config.yaml
n_layer: 13
n_experts: 8
balance_loss: 0.00215
init_std_router: 0.0107
head_dim: 96
norm: "rmsnorm"
init: "normal"
optimizer: "muon_variant"
doc_mask: true
steps: 8217
Below are experts of layer 3 (counted from 0) of a mixture-of-experts language model. Rows are named router (the router's row for the expert), gate (a neuron's input weights, with its number), up (a neuron's input weights, with its number), down (a neuron's output weights, with its number) and show model dimensions 240-287. Each number is 128 + 32 x the weight over its row's rms, rounded and kept within 0 to 255. Numbers have three digits each.
Before each expert's rows: "raises" lists some tokens whose logits its average output raises strongly, later layers aside; "gets" lists some tokens that make up at least twice as much of what it gets as of all text. This comes from a sample of Wikipedia text that the model never trained on. Tokens count by the router's weight.

# expert 4
raises: ",", " and", ".", " in", "-", " ("
gets: "9", "a", "8", "o", "7", "er"
router:186028094138105173135150137081148164129156098094139100093118108161165101138105114176157126124118116146085180158177146150093173139162156111153116
gate0:128114118116088095140067149103086184109160169168092111158161147134143137106162151151108106177167154170139108182140129137102177097158110111132033
up0:080117182079176171130158135140132177128102091114189080095161092173091143169120132132116104137126148055154170129155075081128098100154091105129110
down0:189150152143064083124059121169127156180102160121092118071089131129168130120095078116111076121137124105118081179135155133172111183146126137069123
gate1:188113126151154180165129095124156138142088098094116168134127194161116132132088167120101140132123128137146163100141182119178153102162087134119113
up1:083129131124124148114134134085059123125148112148149127115124138151172109131097133141125140076124183094086117133108175188124090174144165167153145
down1:101117074035113135188135138141115115079114109134142068155150173192100149122097195194121105147111161124109194150169131105148134109045161089079133
gate2:103107109146120104110079125095132146165140072097155118150108183164152142126096052141090155074110137109157135165112144060145113142115136146107144
up2:107153141096165185088100096090143130177137125144170074151150154112097135150069160103160153180130147135244140177116171155108113173129156105168147
down2:152146097141124126157143149142160123123104212117121130140168102127140149123073186144149151137097127133095100145076143236094146131105154064135123
gate3:154107157097167128138072131117133211138144125119096081109062106158167144150107144062105128135212138186139120102166163106073101074157043094096106
up3:121182135140196132197090140182142142143117098141141090075104191133080152170157040172177151119134126153091110093149155171152109102146145142156109
down3:073124166117095126095161148131100208167084112142181146149155194075137140079100097153135141120113144096126174151126109161118125133132134157093118
gate4:080162111118143133112108100143127156144096135083162105114073104139177101119116138165144144148114131130122196103183117124099166136122081097135074
up4:164160075146135071132154154109105151192161173209104157164156138206137109101122200102184141112105139154130128187157117172139143143123087103135086
down4:142112119114166165094148174114152109143111101139126141136117100141155104069115121135136139130115118141132047196112127182139136142104099127108109
gate5:126098139149162134069153121122149120165148163118176162144134203165127192094127197177096070144147087168140140139102113067136187085116140147141158
up5:149103129087176124162136116176160091109157070115112103220140083111107182211059124100167093135174128083108082150113107192082127143145163135100085
down5:111141110132124114062213042142151132113053161113126152127114113102103139183109183088131107204126148067145151086125173143102128152122110152087134
gate6:147121105128134148118079129184134114134114201108091220135170133150176129090143155118124155053117075132133100096110077079118137123131186102183090
up6:135115163102141118138080116131121134143150116135107132128109113105094088156137111163103172038132091112168150128167110121124214184194104151148086
down6:089138168155065200150154139112067109123153188149126158106104095124087090114145141142042149198086118110113158070054117170142129133123096147127130

# expert 7
raises: "\n", " In", " He", " The", " It", " However"
gets: ".", "\n", ";", ").", "==", "\"."
router:112130096117104133211133175145119123119158090124107132137127136137174114109099187152149093143071150169150139149103122095127206082129131118125061
gate0:170080115134135174110094066130100163134140174066114148093117122136145072083069171105144077054109117084164184164130164121130131147118069081134140
up0:104107165143069142107149124124145109171112157107077146167132141154104136135106150101134166116128142121134074106116153066119089121132099128139145
down0:124144103097095155135110157074118084118107135113082109089129137139080138089189108179114137092188100154137091133160089159103136123171141162137137
gate1:127104155138157111174145180132147129138172156106092123109105130142107145110126127141085158101126122127094166096097140084132093219146124079164150
up1:133110141184173089169103121191109128088161135103165138098098202149118098127145135116100162090075135103094193133160090132156175163150080139152108
down1:110143187144144168105054131138077090058095130145093134061125180158132092084131125097127118085084130106123127123063046183095069130132028105131129
gate2:102057147122098071125155063179089066109149134163158159081117151090124159170094189143136132150216156156087102142082110053128161110124197112052111
up2:181132137135117141140108151146160100059140097062115231145128104148109075110103123139174122148124092131112152162149162187161115146106075148150107
down2:136141098149131128150094094115128055181128122144082106125083080147060148181149160111144138080131159150121078075143082109121180175167107151152178
gate3:089113099106117103124124148091156095122092095131120166145130144191098140077131127131155134131128139174079165126159080131109059101109101125087064
up3:099100149087145105107108130150165091103086154114091121115102148214112105116111173102159126123099138087107145105184159122204080130095116169165112
down3:130077179169144101122086165146106047167160136114140120145134146084004122099177091091138147122137108115158111118101111147141166101133093120066132
gate4:102118150168092129130138177039140083179087127095089123161139144144161126088117186186076197136111095178121124091112138163113090124147078134119135
up4:130106192158116175140132126119106136108151100141116124125088108111084156158111096175145103093133136129054116104039168154167114148195170140107095
down4:155190119180124167110184156165104138105160111149122134173109124094100078138103122124176129075081131107129168154167066157124112129107098105116155
gate5:140087134125209139187108196086092144148111135106147169164155127149080061167146115105082138193138146115124155160088100163096177098148160118126052
up5:115143106120081159118133163136186173154121108118175106163133127132128129141176142112127145107081155147138124146085147113112132069102126180167120
down5:150136122144088092115111153153161080134088122129118180182088176092113071217124133130133169149091122119151091124090138133116122151155119136139132
gate6:052141105133131061098081115101183144153143123136136108155130157129192084130205168093113093019124146207153164137150114108070117129070118138182161
up6:079138144135091129208131113163120127137193148074163110084131172146170092165163161135140099185121092082101121129176134110093081077035092173181122
down6:143125133215165139079169163136134165102129138194071109094103097145117161097130172203167111145080203111110197104141102166151081193096109117116185

# expert 0
raises: "-", "=", " |", "1", ".", " "
gets: "-", " the", " \"", "–", " The", " that"
router:146145147156114128087117154085183127162154087140122095120115113126168143191081157131133099098146124150162144148167132106142173114104094113077163
gate0:095191151140110085115135082164110152135184153084152105182104108164141137126116125106142116063138133143168131169098117092102108146089107079152117
up0:116139198145140142105074079172105111128207111119106142135171015084158134084124110126182106135148105144133120151117144105126125115139138117107126
down0:121100167076151132058135155138101107094128152111154150143116165105146187117118045155177161130131127175091126136161126093171082139122184160108152
gate1:082146071121078192143130095070094109117135141104143171115169158179129089133092108138112108167134131092097098161113141074173204160156136122125098
up1:128064118131117130133120127082116100116178171150151098148112151179126129121062194113137135084139115054143154131070134172147167214160115112143120
down1:146072157084176125126118106151127093187104150117104142149179092139088110060165066124184192116132127126089114137106150103104128154101098121137095
gate2:119166105103055127135110173072108082112122110192162115099149085120098162189072126146138146093098165163133183021134090165107138139139095046110152
up2:115069172149148146141146139117159130167115152168087124177145176101182119138135091118119106167174127094156145125117123080113107239102108179173152
down2:079122079105138144110000129122130167098157097153094157130129124110166160148192114115114104184172124142136106177134083145125129123181102135126071
gate3:166058085141133126124083166137133039130090144072047049117112155144086112108155146152106141115099089113147160123137133160077146175134165095095082
up3:091102132087105186139138120178079182150108133142204126100095126143118191152109070148161100155136121115117174131184126124165090087120153175069113
down3:105062126105132130103069105138171107180125138116119153145108108113117160110178072170089087165081137190186107138155140145117103086181097117118107
gate4:126177168193111137181124190099135156087135091131158185136154143135146120166151135175113139074151137095172145091153139146140098101113129166081144
up4:169115100094132137108154107129134105156144091162127067087140115083149080086047109124127155104086159135108148090101145109164153164135113084203080
down4:079163142074133156130182094086170062109132146110114181107170106133080130172112047171163059092119163160112099098166129091094105125124140102139141
gate5:136146124100090145087176068085079153127117126123139127134094079121136100154150166170125123100167214150127129121142149140111123190126098116126163
up5:103129175183108089160131133097185109184142094078145156147127178094125126072130086126127086119111127137157148093120091100159170146081165176121130
down5:108158128100117168103094139076143173105172076127166121082141089097112129164144116111085105099078093134090141111135177134129120131124052150123142
gate6:103142197105098180087108173151103195140066121063115118117068128159189089130122154146068046159139115164139117142140113140104160124112087181114160
up6:163156106095117125125142172140152130156139085142122104121118135128064130149181129142116072141091107121131126118093087110111177145108082138091106
down6:163163191136111177152155191105101178122112150088082125050159118076090146153165106101109088088129148130130147091164161056111173170096138141123108

# expert 6
raises: "\n", " and", "s", " |", " in", "1"
gets: " (", ")", " |", "0", "'", "\""
router:222088117151064154149136111107129059123151107054086109144136069134154138121079139182137121116126152163140168122137123098103166129164197094066110
gate0:124136096113136192149183121139175165185127138130140087156096121172110139152051102086142110131090107144121112145182081130149182152074128073134087
up0:102118119118125124158163127162119111161077153112041161186147147158112126138216162136150144216107068091157117120120106142117116068052094148146141
down0:138098141110127148147135102134128115136139144122125093104153123090187111111201097148111113169114139095173133154048141108106136112139129106109163
gate1:106132083184140133161106132071112130109116091166124107154119160174184113112141141123131064077096138135193156129131158135110144105095131101080127
up1:150159095137187102100180118118128108113099112106149210096139107112119154151123115211103113111096126125122169188144073111142067090079115150129093
down1:158157137127152128117184103054130215154115115085091154118094074156190111104135144153105193126147119145136094079123092111122141109130110118144124
gate2:160076165109108104169076092135166169115118120112100101117135131084109088132119130146171079119221078143166130140130060173108165082114095105161145
up2:095137117123098094130124077172190140112148133168128090137124124137132162173107102139118112074137138129098100108119069166097165182105114130163168
down2:100108179054117174132169092128140090189162140128137120140161111186137142129142134132117121117046146072078124157135116153107098163120112106089173
gate3:127159101153075125110155120143151136123110112155123135194174158102154119167183137136052125140109122090118170079069107104088088141116101143090096
up3:054103194124121111173194106088134121078139079111086140101098158130131090135147151129169093145089138140109157117081144112182097033109151094119132
down3:073171150101140176139144139147150110126126155130146096121075144136155161133081107116122124127166181127094111139156136102115148156088076151147115
gate4:183165111130140144117137099129138163108155074136119179164146092100089136154106191149172186148196088168067135137114141100164192128104093084153095
up4:139149202125135163123170190112136088099170136122116144182133086118161120156093108114094112077077138044127174163137104083134137164097100131100164
down4:089131078139161155133130125098100152162140102150135154097135141113115113127195084155149202118083141136107138140154101119159187134165139093098145
gate5:118177086149175114163179145150138161116097124169141161153094119115115143092157143138156102114091111177144158129160128148095085115107193143141109
up5:142098154072141126095127189131078120087125134124195119177134125144177073089156152132094094091103118163093116097078124116125080157138081132122104
down5:147122129068125160121208117073072137082080062170140124144176089087142157124171136103111108187094122119136140129121105182114142113131128133121143
gate6:127109195147156108160122131071145105150124136090116092050193151137097116088116182075133130146111091127165095150128085106131073143136138141121159
up6:073114113105135164087138109124105108111141151191138084159142109058085138131127168117139098141150121190090140141136181114111232062139151134100121
down6:126140163098181069102114129124087112137117151176129140112115109140117112108159138123104161093146124128083100053128075147127153096176155119114169

# expert 5
raises: " the", " ", " a", " an"
gets: " of", " in", "|", " to", ":", "s"
router:137133108223107172174175149097126131151130147137127094135132126163143116190139151125142097093115083109165132150127104105096079184151111105123112
gate0:156110152136122188080121138103128132173156102144093098155127126106121154099112102129135101161111147139103176145087159137139170091232132133120129
up0:142164101110188138078111108091123099117119139119120158123099137126103177089124100120117080141092117074147102097111165122120081135181129141125102
down0:075191108114192109113127107123103099115099125114101132105111127098122202104105118088117111155054107086123088131130117119177084112151151130165078
gate1:120162107092109112155157103147106112203122103087130107167146092111093161083105116142069080139091100113120115103111073146082094108145130164189096
up1:177087178131086141130160119139124132164085136095163100185193093137088155144108153191117102117126157155128156167173095128105108120199122182131122
down1:082119192082131128125148167185169112123175188124151171134088070135168180182157099142138154158167149148106139150122084146142188112146141103163149
gate2:156082174142166109197130135134067105120116122146068072121149102208121140076152123119099141189080109133126111117142112151154138170174082129104119
up2:092136149119095106100130138162117205150117090061178094158149066182187153119189135149053085123156150116166145104173141137088131099151090146168096
down2:110182201145100165163151116150139148147123187090099101100120111072130168103119121082144151146087135124091194049167130152147147128120129156119078
gate3:155155104174122097197134178127121106103137155148077154094136070141131097106151161149150162087098131146117144142095160069154087160129176187087131
up3:099121125139147128105158139085137099175111113125149109170109117144100074088116140163177129115099086086158156126147117136108101143150123122142156
down3:120102111136091112106116108177119129118136205152086142129120141144127137134124127132194148178090136168192104112124165165140152142098193074141065
gate4:148148148078132146120100092063078146113149182068155108169107090083159133083150070106113112100099136159172113113112152099152093107170218131187137
up4:179085109077119147112139151131136126130087068162070105114081084163122138126115204154165176115129143114153159114115099148155156116163155133133104
down4:138107089150127144129103122132159123103144116167152126167157050171197171095143141152104102128144126146154123129130155119084147182120203083104070
gate5:124181126160170091117063154156165157109097153133081172165135092100111154147094142136107111058167149100169169102129128125087161115113117100137181
up5:165050162140124173115157082153092125154131117160070130131106146153197183084147151134145151088156171084095112068173187118132100159155167116128133
down5:150085085106124143168085163045174146112168116174192118170133137111139142142130156159121092166121112098115124120126097122111168129184115092108110
gate6:154080157140156151090124102165098078112179165193244109157120144105102180142077106133034124108100094143135146105147061131142069140096137106090166
up6:129184108099102159131131139074063168149114140088142161104160125162150058124164153164168178163135108156119148158109130120136127069184090090168097
down6:145130129134175092118165223147101097175090118095090117141142151108174160121172173121170139160137125123130164123075108085123137186090147151146116